Below are experts of layer 6 (counted from 0) of a mixture-of-experts language model. Rows are named router (the router's row for the expert), gate (a neuron's input weights, with its number), up (a neuron's input weights, with its number) and show model dimensions 0-127. Each number is 50 + 12 x the weight over its row's rms, rounded and kept within 0 to 99.
Before each expert's rows: a language model's description of what the expert responds to. This comes from a sample of Wikipedia text that the model never trained on.

# expert 5
It responds to: Number pieces in statistics, vote tables, coordinates and incomes, plus symbols like $ and }, and the sl of slate roof.
router:55 22 39 44 50 41 62 54 41 50 63 38 61 35 53 31 46 41 45 64 55 72 46 39 42 33 54 53 51 61 29 50 45 69 61 45 61 60 55 56 39 20 46 57 43 51 40 46 57 50 40 22 49 79 46 45 53 40 25 32 67 49 56 62 37 82 39 38 51 38 62 70 43 52 62 58 52 51 35 49 38 63 41 54 50 37 50 51 45 39 47 47 60 66 52 58 29 45 34 39 47 63 42 67 25 53 40 44 62 45 51 64 28 69 47 58 48 42 44 49 67 72 24 62 59 52 54 50
gate0:39 55 36 44 38 65 52 53 46 47 41 36 33 47 27 54 52 38 55 63 72 44 62 36 57 54 31 46 54 38 52 41 61 47 46 68 73 66 65 42 67 60 61 50 57 41 20 58 39 60 44 33 65 68 55 63 51 52 34 54 52 24 52 44 49 42 54 47 39 62 80 41 59 46 48 58 38 18 69 56 32 56 45 53 59 47 52 59 63 24 56 17 70 48 54 54 32 42 54 61 42 64 59 52 55 50 50 50 46 42 36 53 60 51 47 59 36 62 53 59 64 50 33 57 70 50 50 76
up0:54 53 64 66 55 53 50 47 65 58 60 62 51 65 57 49 62 51 39 57 60 48 55 71 64 40 46 46 49 56 59 55 77 56 77 68 52 83 35 49 25 48 40 42 54 48 44 66 48 40 51 50 52 49 54 77 57 42 35 70 59 42 56 61 49 43 33 57 58 73 55 55 34 72 52 56 62 52 44 60 53 31 60 53 64 41 43 48 51 63 60 49 48 35 46 72 64 52 58 53 39 49 36 46 64 50 46 63 38 61 64 49 36 67 65 32 59 46 46 30 56 63 40 42 31 68 51 67
gate1:50 47 52 61 57 51 68 57 51 62 40 29 59 51 45 41 63 32 43 51 62 56 46 44 44 16 38 59 58 57 40 42 53 50 41 49 47 71 51 34 46 31 47 38 70 62 28 45 67 53 53 39 40 62 58 51 34 56 47 42 56 40 47 60 44 64 53 45 53 38 45 45 53 49 71 56 40 41 52 48 40 56 51 53 45 30 60 47 28 23 36 40 35 65 63 30 49 46 44 23 48 43 31 68 12 65 43 29 43 51 44 50 58 42 61 38 45 45 45 43 42 45 73 50 69 59 34 46
up1:49 39 52 33 33 66 44 63 32 36 57 52 62 57 52 48 62 44 32 38 76 36 40 42 33 57 59 67 47 48 54 42 47 38 45 54 30 87 60 59 59 46 65 48 49 71 53 23 62 75 49 70 39 57 72 44 46 40 53 40 41 43 59 40 63 53 45 53 37 53 27 54 39 53 68 41 31 62 42 48 38 52 66 51 33 46 39 49 46 66 34 48 44 45 62 72 26 62 33 45 41 33 47 23 50 50 37 44 49 57 53 52 40 44 62 45 72 34 40 61 63 47 47 40 51 54 57 50
gate2:49 29 54 43 40 48 24 56 66 62 49 47 52 61 58 54 48 39 52 54 44 55 32 46 48 30 43 46 54 51 41 56 57 43 30 37 60 50 39 55 36 46 40 48 59 65 39 46 57 50 60 48 51 50 39 35 61 76 53 60 57 53 60 33 25 59 43 24 29 40 61 62 50 63 62 55 34 31 43 41 34 40 51 60 60 60 47 42 57 38 49 20 59 42 50 53 40 28 44 60 50 46 51 51 76 47 46 68 65 46 49 55 46 42 54 63 35 68 58 36 37 59 47 49 46 47 55 49
up2:63 52 37 48 53 50 41 60 38 59 56 54 56 46 58 52 31 48 72 51 49 74 45 68 89 69 41 55 40 65 63 38 56 56 64 79 57 53 52 46 65 53 39 53 48 42 57 55 49 53 48 47 50 51 67 59 53 45 48 63 56 34 40 48 57 35 36 64 78 51 49 44 47 50 44 57 64 59 51 37 57 55 58 26 50 51 72 36 68 69 39 72 49 48 46 52 33 52 39 44 40 41 51 39 40 63 45 61 53 36 43 34 44 68 67 54 60 50 67 56 53 23 52 47 51 69 56 40
gate3:80 46 47 58 51 52 49 54 48 72 55 45 43 44 63 34 58 44 47 48 66 66 65 30 58 43 50 52 45 44 63 54 37 60 51 46 84 57 55 74 53 31 59 68 68 48 25 42 50 70 39 45 33 47 55 53 68 56 25 46 64 33 23 27 43 63 48 68 48 42 59 61 52 66 31 59 70 60 37 37 64 47 49 63 31 27 74 45 72 22 48 49 47 46 57 47 54 56 37 52 31 64 41 48 44 37 71 33 52 23 43 32 39 52 60 44 47 47 42 48 56 56 49 60 32 47 53 27
up3:39 47 12 66 55 48 38 52 54 44 65 48 45 51 58 41 66 63 59 65 40 40 40 61 51 50 55 58 57 33 46 65 58 52 41 51 68 65 39 73 53 51 61 55 69 48 42 29 41 54 34 34 47 48 34 53 41 57 38 40 30 41 29 54 58 63 49 61 39 53 53 37 41 42 54 75 74 60 44 53 40 39 32 65 21 58 42 31 66 62 43 49 52 36 56 67 51 47 44 72 25 49 47 40 34 35 48 63 39 43 37 58 49 54 56 41 21 39 59 66 60 22 55 36 47 46 51 60
gate4:35 28 55 61 48 48 53 31 52 52 67 54 51 52 64 31 63 40 61 66 51 29 48 49 71 27 49 53 42 38 64 35 33 42 32 48 53 40 54 56 38 60 48 46 64 46 44 42 65 25 46 56 57 78 45 39 68 64 49 60 58 46 57 48 31 53 57 31 57 48 52 55 43 59 46 57 40 59 26 37 56 45 72 73 67 29 56 53 39 44 54 45 55 53 47 31 41 44 72 46 42 51 66 60 56 54 45 41 44 33 38 40 34 80 47 59 69 43 73 54 56 57 73 30 45 61 67 46
up4:58 52 31 47 30 47 26 64 52 52 33 23 61 51 61 44 25 39 61 56 45 56 58 47 69 61 58 39 40 62 46 46 33 41 49 53 45 53 38 30 52 46 64 47 55 64 62 69 59 71 42 62 40 29 53 53 49 34 54 60 36 25 53 48 65 45 40 64 55 45 55 41 44 45 50 45 54 49 81 43 44 46 60 51 48 36 71 42 37 57 31 57 55 28 53 60 68 58 50 56 58 59 52 52 52 65 48 43 62 72 58 69 60 30 52 44 23 53 59 52 55 56 54 52 60 54 64 59
gate5:70 50 53 64 63 70 72 47 56 42 30 62 72 39 65 49 55 51 44 40 63 56 62 36 38 60 34 42 43 69 49 49 45 58 61 45 58 53 73 49 56 50 43 63 63 47 36 39 49 47 64 50 71 32 47 40 66 26 54 61 52 49 47 40 49 51 55 40 61 67 71 76 40 47 60 54 68 47 41 67 54 48 61 59 62 67 37 40 51 43 55 60 39 50 48 60 47 34 55 26 66 73 23 54 43 63 58 61 42 52 33 46 45 66 38 46 48 16 43 69 52 50 51 33 50 45 39 36
up5:80 52 45 48 41 40 52 39 58 47 45 37 44 60 56 58 33 52 32 54 54 41 60 37 25 64 31 52 44 38 52 62 51 42 62 65 51 47 41 57 58 75 40 44 54 35 52 56 72 65 74 47 79 46 72 62 46 50 61 53 71 58 65 69 56 53 57 48 59 67 71 69 51 29 48 52 68 61 54 86 38 59 76 48 61 39 40 35 55 51 61 63 42 56 49 42 43 34 56 41 63 56 31 46 40 49 55 61 60 44 47 57 62 64 42 56 62 55 55 42 68 83 39 60 67 51 43 60
gate6:52 51 63 36 55 45 86 50 33 69 76 51 57 61 58 41 60 27 56 40 41 51 56 32 41 56 52 46 41 47 59 51 44 52 71 29 56 68 55 48 39 32 53 66 39 36 55 51 53 58 80 53 33 46 48 64 47 35 41 36 59 37 45 81 39 64 56 70 41 49 61 51 39 40 52 48 54 64 42 50 42 58 50 49 45 48 52 54 42 59 64 58 54 59 40 51 62 50 44 60 39 50 60 60 52 33 57 53 52 41 28 55 52 87 39 41 33 78 59 38 61 41 30 32 55 53 30 68
up6:32 29 60 33 48 41 56 30 62 48 87 51 61 51 40 51 53 51 42 52 46 41 39 38 43 30 53 45 23 48 49 46 63 56 42 29 57 66 47 56 44 40 49 53 51 46 66 36 43 70 77 55 48 47 52 50 61 32 41 59 53 63 17 59 38 49 47 57 44 84 50 58 61 35 48 59 41 63 43 51 41 58 53 33 67 56 69 46 28 54 71 61 36 29 59 40 45 42 45 24 55 72 37 51 17 52 32 45 34 48 60 51 61 80 61 57 41 43 59 47 52 47 49 58 31 38 30 53
gate7:40 32 55 57 57 43 33 46 58 48 45 29 59 42 57 66 64 59 37 68 21 49 25 43 50 49 61 50 67 52 73 41 56 75 31 58 57 72 45 36 53 35 78 62 57 51 53 62 52 55 42 54 48 69 57 44 62 78 39 69 41 65 46 51 58 46 31 44 45 55 74 42 40 48 52 42 37 60 48 56 43 53 59 53 49 63 39 41 52 54 49 64 55 70 51 28 29 50 55 54 67 52 58 52 36 27 57 56 53 41 48 66 43 66 48 60 46 36 41 47 53 58 29 45 70 49 15 46
up7:60 55 64 50 49 58 58 51 49 51 53 55 52 54 51 44 49 50 46 35 54 50 39 72 64 50 36 30 42 55 48 60 60 60 47 57 56 64 27 66 42 53 38 54 35 57 57 58 43 54 55 57 55 66 87 60 67 67 43 52 53 42 37 53 47 37 51 75 65 52 38 72 28 76 49 53 56 71 33 48 52 42 56 74 59 40 40 25 58 56 68 23 44 65 42 70 67 43 58 53 55 48 46 51 49 49 74 52 54 40 59 60 44 57 54 69 58 48 51 43 52 48 53 45 60 55 62 51
gate8:54 40 68 48 47 52 41 47 31 60 66 36 51 42 36 32 34 54 48 41 54 40 38 35 56 63 39 60 41 45 35 42 44 49 73 26 45 31 42 70 40 51 50 32 52 56 44 56 24 45 35 63 50 55 55 43 61 40 32 46 48 35 40 43 48 61 71 22 46 49 54 46 24 54 43 50 59 43 14 66 32 65 46 68 54 51 76 46 58 56 82 48 44 65 41 65 46 41 71 52 33 36 47 45 43 32 49 60 58 49 49 46 47 82 64 68 58 42 48 74 61 54 48 72 50 43 51 41
up8:90 58 45 35 47 54 44 43 59 79 48 51 50 37 58 71 68 45 74 31 43 49 26 48 50 50 50 51 35 67 45 58 43 44 40 51 51 51 37 39 28 44 45 68 28 55 50 43 33 65 73 47 79 53 48 64 56 57 36 57 43 31 50 55 58 52 61 57 38 37 68 37 35 75 36 40 42 37 40 25 49 61 48 52 59 41 65 72 51 43 53 51 58 39 64 58 54 51 51 55 50 59 64 59 66 50 56 49 39 62 48 20 43 43 44 69 43 60 54 49 48 55 50 53 36 50 40 42
gate9:42 48 57 59 30 59 56 41 42 73 54 58 46 50 41 53 51 67 62 58 55 47 59 28 46 33 53 47 62 26 42 62 65 46 39 43 48 38 59 32 50 51 39 47 48 40 30 41 51 63 42 29 30 41 40 57 49 47 61 51 34 57 45 68 46 59 38 57 50 47 52 57 35 54 38 65 78 54 40 48 38 43 60 53 59 57 59 39 47 42 51 56 54 64 35 33 48 59 51 48 49 65 50 27 55 84 51 40 50 41 48 45 50 58 50 55 59 38 57 43 56 57 61 49 49 50 57 54
up9:43 55 53 62 66 47 65 50 40 45 63 35 56 44 50 26 53 30 42 45 40 47 41 43 53 35 50 61 22 56 41 41 49 37 63 48 64 53 30 60 70 69 35 53 63 58 38 49 38 64 53 65 59 45 55 57 61 42 36 38 38 33 56 57 59 46 60 58 60 63 31 55 53 42 34 61 62 67 26 76 47 50 62 53 43 57 45 65 57 52 37 42 53 23 69 64 55 50 65 46 40 65 34 55 41 40 44 65 35 10 40 41 31 32 58 48 47 59 48 43 51 78 43 41 54 26 72 53
gate10:54 58 60 36 48 63 45 57 40 67 48 45 38 49 57 52 30 74 71 47 56 53 66 45 41 61 47 62 38 60 12 61 61 53 42 58 39 63 48 38 47 40 23 46 51 54 27 35 79 52 55 42 16 45 40 58 56 63 59 64 48 32 51 44 28 48 48 41 67 52 62 39 43 55 55 75 66 54 44 38 46 62 59 56 42 49 39 36 47 55 46 46 69 72 56 46 38 57 38 45 60 46 30 51 34 58 54 62 62 41 48 51 57 30 39 55 59 55 55 47 60 59 40 37 35 28 38 28
up10:51 46 36 72 49 57 21 48 59 40 37 50 46 48 54 37 48 52 39 70 54 59 56 46 46 64 54 42 53 68 43 25 47 67 72 54 59 57 31 33 54 51 43 39 69 53 29 38 38 71 29 51 34 46 51 47 44 67 51 60 57 32 29 40 49 41 55 50 71 30 43 62 54 62 57 65 47 66 52 39 56 51 55 58 59 50 46 56 51 38 36 46 50 72 43 35 45 42 59 55 38 47 34 35 43 65 35 58 59 31 43 56 53 57 44 73 59 34 50 58 64 47 46 41 56 30 45 62
gate11:56 45 53 45 65 59 46 51 47 42 38 42 54 51 59 50 57 38 48 42 45 77 32 56 34 46 32 36 29 37 14 53 30 61 69 64 37 40 66 60 38 43 44 41 66 44 38 34 61 52 53 65 38 59 27 47 68 43 59 66 51 51 50 55 49 56 46 47 46 57 40 65 53 40 54 42 30 64 60 52 43 58 55 57 58 52 57 50 57 56 52 50 54 40 67 51 28 59 38 52 30 51 38 44 09 56 48 29 67 14 33 58 38 69 59 68 59 61 52 68 55 48 41 27 55 46 49 62
up11:58 43 46 65 67 64 50 50 40 65 67 68 70 35 69 58 61 51 49 46 63 45 52 46 55 53 63 63 32 34 43 50 50 76 51 37 66 45 59 60 45 43 40 47 47 35 40 55 44 60 57 67 58 46 22 36 34 59 47 34 57 49 45 45 36 52 50 50 56 40 68 44 78 55 51 46 69 36 51 45 48 70 49 44 67 45 36 49 53 52 37 71 48 33 37 39 36 34 48 40 48 69 44 45 44 61 61 44 24 49 40 65 56 46 74 57 51 33 66 62 50 50 44 51 63 52 54 51
gate12:44 65 74 52 54 45 50 57 47 85 65 54 61 34 70 67 52 48 66 43 48 36 40 48 40 61 48 22 46 62 35 38 65 37 71 53 68 71 55 35 55 20 44 44 47 53 34 46 53 43 50 31 38 58 61 68 37 65 48 50 41 45 46 56 59 52 65 29 54 33 49 52 55 45 35 40 51 42 46 49 37 41 38 56 50 65 52 49 73 50 47 56 73 33 53 65 45 44 59 50 36 37 53 54 50 39 60 28 73 61 60 44 41 54 61 51 74 39 54 67 40 64 33 43 39 57 51 49
up12:50 42 62 41 49 34 38 30 56 58 58 32 48 49 37 51 46 39 40 44 53 57 42 50 40 48 41 51 52 28 36 53 33 40 53 59 71 54 53 59 41 37 22 71 61 53 65 52 39 36 52 44 42 41 47 62 70 55 23 53 59 37 47 48 71 44 47 55 37 57 35 34 23 42 47 54 33 47 49 38 39 48 56 47 41 37 63 78 53 74 69 49 41 61 42 77 54 28 43 39 55 42 60 65 54 48 40 44 49 52 60 46 16 39 40 65 59 60 51 50 54 50 40 50 44 36 60 27
gate13:31 48 58 47 60 33 47 67 68 71 57 51 40 44 61 48 47 42 45 68 62 64 80 31 46 34 51 44 60 42 46 43 46 49 52 55 52 62 56 47 45 33 47 31 37 54 42 50 56 39 59 60 37 30 69 37 54 57 41 61 24 67 39 44 36 67 58 80 55 45 52 42 64 44 46 69 62 52 47 47 47 61 52 24 53 51 34 42 31 65 41 67 39 46 44 37 62 72 59 38 48 46 43 50 27 62 60 60 32 41 54 66 44 50 40 38 67 43 55 87 66 52 58 67 47 68 48 62
up13:66 36 48 33 47 61 50 56 66 45 52 49 56 44 53 45 57 50 45 49 59 44 71 43 49 47 59 52 50 95 46 68 49 58 45 60 56 63 35 65 48 62 49 39 57 32 44 47 49 33 53 43 47 56 44 67 47 52 61 75 51 63 56 48 36 46 45 37 31 55 61 63 28 50 64 39 32 56 61 58 57 52 49 63 28 34 34 54 47 60 50 70 43 66 46 36 47 48 50 43 50 33 43 52 38 41 56 55 57 36 58 36 46 41 41 36 56 39 22 65 62 30 67 52 48 44 39 34
gate14:43 47 35 53 61 46 31 39 45 45 41 63 58 54 28 37 39 52 35 48 53 66 28 62 48 51 40 51 41 32 50 47 62 32 47 57 50 51 74 36 55 28 58 33 56 34 61 42 63 43 52 57 52 54 64 74 43 65 43 48 48 70 71 40 72 43 55 53 42 23 48 64 63 71 68 48 63 47 43 31 51 71 30 43 62 76 45 41 31 48 33 39 56 59 38 54 30 34 63 49 28 26 40 55 23 54 61 81 64 35 43 49 46 61 66 47 55 38 50 70 36 65 31 40 53 52 41 54
up14:55 64 48 56 54 48 45 45 71 37 47 42 46 62 35 35 65 47 61 63 38 60 47 61 34 66 25 59 43 62 39 70 58 35 76 43 43 33 39 52 49 56 47 66 59 54 41 51 53 57 57 35 34 32 42 56 59 73 59 53 42 53 59 48 45 53 20 81 49 57 41 75 45 24 55 44 50 53 46 60 47 44 24 58 59 36 36 52 58 43 26 44 36 39 54 71 48 35 45 44 60 40 65 43 67 52 56 29 31 51 80 46 57 45 59 47 53 44 40 38 56 59 41 39 66 30 41 59
gate15:43 57 46 28 78 51 37 31 33 41 58 43 42 51 41 27 56 43 34 50 46 68 42 49 28 39 21 37 62 32 51 49 71 53 50 40 60 51 67 58 48 45 48 47 53 42 41 51 36 63 36 48 71 59 55 42 56 66 69 45 60 47 34 41 26 69 44 37 54 53 51 55 44 42 47 54 59 35 45 54 41 58 42 53 49 40 50 42 28 39 60 68 32 41 37 60 44 65 51 50 54 49 53 52 80 34 35 60 55 61 53 37 49 73 48 55 53 33 67 35 54 60 63 42 54 56 59 55
up15:46 45 50 53 56 49 38 56 50 44 53 59 55 56 45 21 68 39 62 61 45 61 48 62 29 25 47 43 35 46 48 58 38 41 43 52 66 51 40 66 54 50 70 44 38 62 48 22 77 75 47 55 43 41 48 68 63 64 56 64 49 46 51 22 53 71 27 38 54 41 57 54 40 51 56 50 61 15 48 50 66 57 40 64 41 45 64 46 46 61 72 73 52 31 29 56 40 57 28 45 33 42 32 61 58 51 51 57 59 48 55 32 60 79 33 39 45 10 47 64 52 49 70 53 49 52 70 48
gate16:42 53 55 57 17 56 39 32 49 62 57 67 87 56 81 53 42 41 58 51 53 58 59 49 37 58 62 42 26 45 34 59 67 53 70 70 58 41 47 52 32 50 77 45 42 47 53 46 59 22 36 33 52 53 37 44 30 32 61 46 55 38 49 48 40 36 56 56 59 31 52 42 39 63 44 48 38 65 59 55 65 31 60 54 47 41 42 41 54 49 46 57 49 60 55 53 32 39 38 38 56 70 39 63 44 41 44 41 62 52 35 49 30 39 45 56 51 43 56 37 43 80 50 51 55 64 50 22
up16:44 48 58 42 55 44 65 48 43 35 75 61 49 38 41 48 64 60 48 46 31 58 46 31 67 47 37 60 80 56 55 53 52 49 50 39 53 42 50 43 58 43 38 57 48 68 50 45 63 65 33 67 45 44 51 36 53 43 52 66 55 53 61 52 56 39 43 46 54 70 50 54 29 52 52 53 63 67 50 46 62 50 46 47 43 40 60 48 51 48 71 42 64 66 66 67 56 61 49 55 63 32 59 63 46 61 71 35 61 35 42 49 64 52 31 40 43 73 34 63 56 43 46 33 45 29 41 63
gate17:29 41 34 50 65 41 45 66 61 59 61 54 62 28 15 57 53 45 43 58 44 48 43 42 57 38 49 40 44 64 42 40 48 59 42 47 66 56 53 52 38 56 42 57 66 52 45 49 40 17 60 51 57 53 37 43 65 61 48 23 73 45 41 58 63 59 75 52 31 54 75 41 35 51 23 53 35 68 25 32 44 45 42 29 57 53 55 43 45 47 54 47 52 36 60 67 29 35 51 70 35 67 44 61 47 61 33 47 73 31 65 29 34 50 38 36 41 42 70 46 47 60 69 50 61 50 72 51
up17:58 27 63 48 56 75 49 47 45 50 52 47 52 68 62 47 36 47 54 46 45 56 55 47 57 49 55 34 67 51 58 51 47 45 64 42 54 52 55 49 59 47 43 40 44 34 52 37 65 61 40 66 43 51 28 56 41 57 51 62 58 45 35 43 50 49 31 42 57 40 47 41 38 51 76 56 38 31 69 64 49 82 42 67 33 41 41 47 56 33 50 69 43 57 29 59 52 56 48 68 51 42 54 70 46 38 53 60 34 61 50 39 58 53 69 55 48 48 46 71 52 60 46 71 60 66 42 57
gate18:51 42 53 52 42 50 67 51 35 48 44 37 41 32 47 40 34 32 77 49 67 56 51 44 69 41 39 30 56 60 45 61 26 57 62 46 46 53 54 49 58 43 40 47 22 46 48 39 33 36 43 46 37 54 37 62 51 45 55 52 38 38 52 64 61 65 67 53 45 38 55 49 27 39 48 54 61 48 61 38 61 38 38 70 73 79 49 48 35 43 49 47 66 45 46 65 47 51 51 28 64 51 43 41 57 60 50 37 53 60 48 75 54 58 66 62 47 18 46 47 56 77 48 40 39 67 36 46
up18:43 64 41 69 49 21 45 56 51 58 59 58 73 48 37 54 61 67 49 55 32 51 52 51 45 34 62 50 55 51 40 39 56 33 26 30 49 71 36 44 49 66 45 33 47 25 38 63 58 48 70 47 48 60 57 43 67 58 51 54 64 48 42 53 49 46 48 34 47 66 57 68 53 59 53 46 55 48 55 62 62 57 57 50 58 50 45 36 58 42 70 41 26 43 35 29 53 48 45 38 45 51 78 48 57 44 49 54 79 79 61 59 55 59 56 62 48 53 64 65 58 60 73 46 51 48 67 61
gate19:44 47 33 55 47 53 41 56 43 45 36 57 56 68 38 29 54 55 40 62 63 77 40 57 17 60 52 37 63 54 46 42 51 64 54 24 33 38 56 45 49 49 63 57 62 41 29 51 41 61 34 43 46 59 42 31 31 57 58 43 62 78 36 67 28 56 44 47 52 33 35 47 64 78 39 28 60 73 54 50 43 43 45 44 51 55 51 58 57 53 52 25 51 65 38 35 44 54 47 36 40 46 37 46 39 64 71 29 49 65 61 21 44 61 75 61 58 49 59 30 50 43 62 42 58 48 47 46
up19:41 26 34 35 60 44 36 48 43 38 58 56 48 44 52 71 06 49 36 65 62 70 58 62 49 57 48 47 46 50 44 53 38 37 50 54 40 33 65 48 58 63 41 59 51 55 50 59 51 57 51 58 73 21 64 46 49 60 84 58 53 57 45 38 54 56 56 60 25 51 47 61 42 60 43 46 32 48 48 29 57 46 45 45 43 42 73 81 59 69 73 50 32 37 38 44 46 64 33 59 24 68 54 53 60 38 74 50 48 41 29 39 49 67 33 42 53 62 63 66 58 59 71 47 34 58 52 56
gate20:57 56 58 42 31 85 63 58 48 49 78 60 43 32 57 72 44 38 56 51 33 59 59 40 56 40 39 54 54 61 48 56 49 42 58 53 50 42 58 50 59 24 34 53 54 29 39 67 51 36 55 48 46 51 61 55 48 31 47 42 46 34 47 74 48 52 35 38 37 60 55 65 43 34 54 41 43 77 39 38 53 55 35 69 58 59 42 53 63 47 43 63 45 79 52 39 57 73 45 33 59 61 41 73 40 39 75 56 64 44 44 49 28 45 58 40 64 65 41 37 47 59 70 63 65 49 71 55
up20:47 58 43 53 33 49 46 56 49 63 53 73 52 57 46 58 54 66 63 69 50 40 49 54 57 62 57 23 61 68 43 39 55 46 42 24 55 31 45 53 56 30 63 40 43 59 46 59 50 39 51 37 76 52 34 59 61 69 67 61 55 54 48 36 43 32 49 43 62 49 47 58 64 63 47 47 40 29 41 52 51 40 60 50 69 56 35 39 66 55 59 32 41 64 66 48 43 74 42 49 62 64 33 56 44 55 48 55 48 62 42 56 56 48 41 59 72 35 49 41 64 73 44 57 40 40 59 53
gate21:41 36 41 41 31 45 22 45 45 34 44 31 33 65 44 46 46 25 43 64 57 44 43 64 43 50 38 37 27 35 44 27 56 73 46 56 67 72 50 48 53 23 40 46 49 67 34 51 60 46 73 48 52 69 39 70 51 72 39 45 45 62 60 38 43 67 54 46 33 46 64 49 51 39 42 51 42 39 45 49 43 50 54 37 69 52 37 50 65 40 44 30 52 68 52 49 43 54 50 53 54 44 52 65 24 60 34 54 42 33 59 37 55 53 44 17 65 58 52 42 18 42 53 69 66 44 54 50
up21:57 34 56 18 45 53 45 42 52 40 39 74 36 61 50 58 56 35 32 45 30 65 43 49 33 71 63 55 37 56 33 49 67 49 65 52 42 62 39 40 51 56 46 66 62 74 52 45 64 62 34 50 37 66 49 26 39 62 56 30 50 45 55 46 59 36 59 51 56 31 56 48 59 41 16 46 30 54 44 66 47 41 30 43 36 53 51 43 70 44 32 44 73 85 48 35 61 55 60 56 52 37 51 47 30 46 61 64 42 47 51 68 56 53 40 32 45 61 68 45 52 40 44 39 47 44 56 45
gate22:42 74 40 62 50 64 42 43 53 42 48 51 41 45 85 78 48 29 30 55 65 60 26 56 50 57 51 39 58 49 41 61 64 42 51 41 61 58 17 49 39 33 53 34 53 59 38 46 39 59 49 33 51 44 45 63 48 69 53 38 54 48 57 49 50 54 44 31 61 34 67 81 50 40 67 49 43 62 34 55 68 76 67 55 59 41 58 63 50 49 44 54 64 55 45 41 32 31 45 51 56 39 24 48 36 69 45 51 27 53 41 55 49 81 33 64 40 62 46 50 49 30 61 44 72 47 51 57
up22:42 79 29 67 61 56 50 57 44 55 41 58 54 69 53 55 39 50 35 46 55 51 54 53 38 44 43 57 49 69 71 61 68 46 56 34 55 24 60 41 45 49 53 47 33 66 48 37 31 44 50 34 47 55 23 54 38 52 51 42 43 55 37 60 43 26 51 54 37 45 39 24 53 46 34 43 64 50 60 49 56 44 59 44 34 38 29 44 46 57 42 64 76 37 35 61 48 54 44 40 48 52 58 28 47 60 55 61 58 53 61 31 54 44 44 45 37 38 53 45 58 37 38 49 57 59 60 40
gate23:62 27 65 37 68 43 43 82 44 46 43 35 48 44 64 43 56 37 42 47 40 63 49 32 58 65 46 41 75 62 63 48 67 40 38 58 54 49 54 29 53 40 63 54 49 61 38 50 43 55 29 54 49 66 57 28 40 50 56 57 52 32 54 43 43 45 43 34 63 50 54 51 48 47 51 58 55 46 40 39 29 34 62 54 51 49 44 45 42 54 58 49 50 50 43 27 78 39 45 64 48 65 30 29 29 58 16 58 66 49 55 49 43 52 49 55 58 40 56 51 54 38 22 59 49 55 36 64
up23:44 48 43 79 44 50 59 63 47 40 73 61 61 35 54 67 54 45 56 64 51 44 53 52 14 44 63 42 63 53 54 64 43 71 48 67 31 36 49 51 43 48 55 43 44 26 49 68 44 37 39 51 43 47 56 67 47 57 58 58 43 73 39 40 52 58 65 58 54 66 39 42 47 50 52 44 53 55 67 61 48 63 45 29 55 68 52 58 57 49 40 30 52 33 51 53 26 58 36 59 58 40 65 49 79 34 57 43 39 60 41 54 52 64 57 54 42 47 63 50 48 26 57 60 56 23 63 46
gate24:59 37 40 45 51 43 64 51 38 63 66 47 61 66 18 41 48 21 55 52 43 49 42 29 22 43 41 56 53 61 31 48 52 66 58 45 36 47 66 54 33 57 42 65 51 47 41 47 70 21 50 61 57 47 38 63 71 49 26 62 52 45 61 47 46 43 53 44 57 64 36 34 35 41 44 45 49 63 48 39 36 45 51 44 34 45 45 52 43 50 59 52 48 72 35 43 39 56 57 42 68 58 62 50 36 42 49 54 42 52 57 62 51 57 36 55 60 36 53 38 46 64 24 55 60 50 57 56
up24:39 49 51 45 39 35 61 65 53 29 47 61 39 53 58 58 53 86 58 49 59 44 71 39 65 46 64 32 66 55 57 72 51 60 48 46 46 39 36 49 52 38 43 42 57 29 74 27 42 37 56 22 22 67 35 57 51 37 59 45 69 34 38 38 48 40 59 62 38 47 54 57 60 49 47 52 46 47 42 53 51 43 43 30 61 45 37 59 52 46 46 41 67 57 50 61 61 55 39 47 43 45 42 48 54 32 23 50 28 47 47 42 71 41 64 57 59 63 57 58 39 41 45 63 44 56 49 43
gate25:39 51 22 59 46 56 49 59 34 61 80 30 43 57 46 39 44 41 44 47 57 48 39 60 55 63 40 49 76 43 61 25 30 53 52 66 47 56 52 69 38 48 54 38 46 63 50 70 48 42 51 60 53 35 48 52 63 57 61 44 45 39 55 41 45 52 36 34 66 52 77 48 62 56 39 49 69 66 53 38 48 46 42 64 51 50 50 49 44 43 59 70 45 67 48 63 42 60 45 50 31 52 32 49 44 59 55 41 38 52 45 64 56 55 48 77 22 31 41 42 60 38 34 47 33 48 62 65
up25:28 76 45 40 48 53 59 68 56 74 54 63 54 48 61 51 35 54 37 59 68 49 54 66 43 54 49 61 63 46 58 67 63 59 14 36 46 48 47 37 58 32 36 42 60 36 58 48 59 45 47 41 43 49 37 21 63 12 71 46 63 56 41 58 51 53 49 61 38 57 61 51 73 45 56 32 64 45 58 27 46 42 52 55 80 55 46 49 43 44 47 57 58 69 70 64 45 48 61 59 28 54 34 47 60 49 67 56 49 52 48 59 52 53 66 45 42 50 35 58 63 39 43 62 41 57 25 40
gate26:24 37 58 49 63 70 62 61 33 45 66 57 44 42 40 73 53 51 64 30 39 50 44 42 38 61 63 53 75 52 51 58 57 65 53 38 42 39 40 30 44 68 49 39 36 38 28 63 57 50 44 49 73 61 47 24 77 67 48 52 28 28 68 64 37 47 63 48 44 57 58 41 31 69 46 26 62 57 42 46 46 61 54 51 54 43 69 55 53 62 39 35 60 70 53 36 31 47 51 47 27 54 49 52 56 47 58 47 38 80 41 38 58 59 53 51 39 38 58 43 74 57 74 39 36 38 43 65
up26:35 64 62 27 50 30 35 35 60 53 35 67 50 38 68 45 64 54 84 63 47 64 64 64 57 42 53 49 40 54 51 47 30 58 59 61 50 40 64 56 56 33 63 37 29 58 75 38 66 66 61 49 32 47 66 51 56 68 35 77 54 44 44 51 62 47 37 53 44 48 59 65 51 66 48 76 62 45 51 50 64 42 39 51 69 52 45 58 66 16 53 59 53 31 54 51 57 32 58 57 37 35 42 46 67 69 38 53 63 20 71 68 38 60 43 43 65 36 61 59 37 57 50 48 44 66 42 51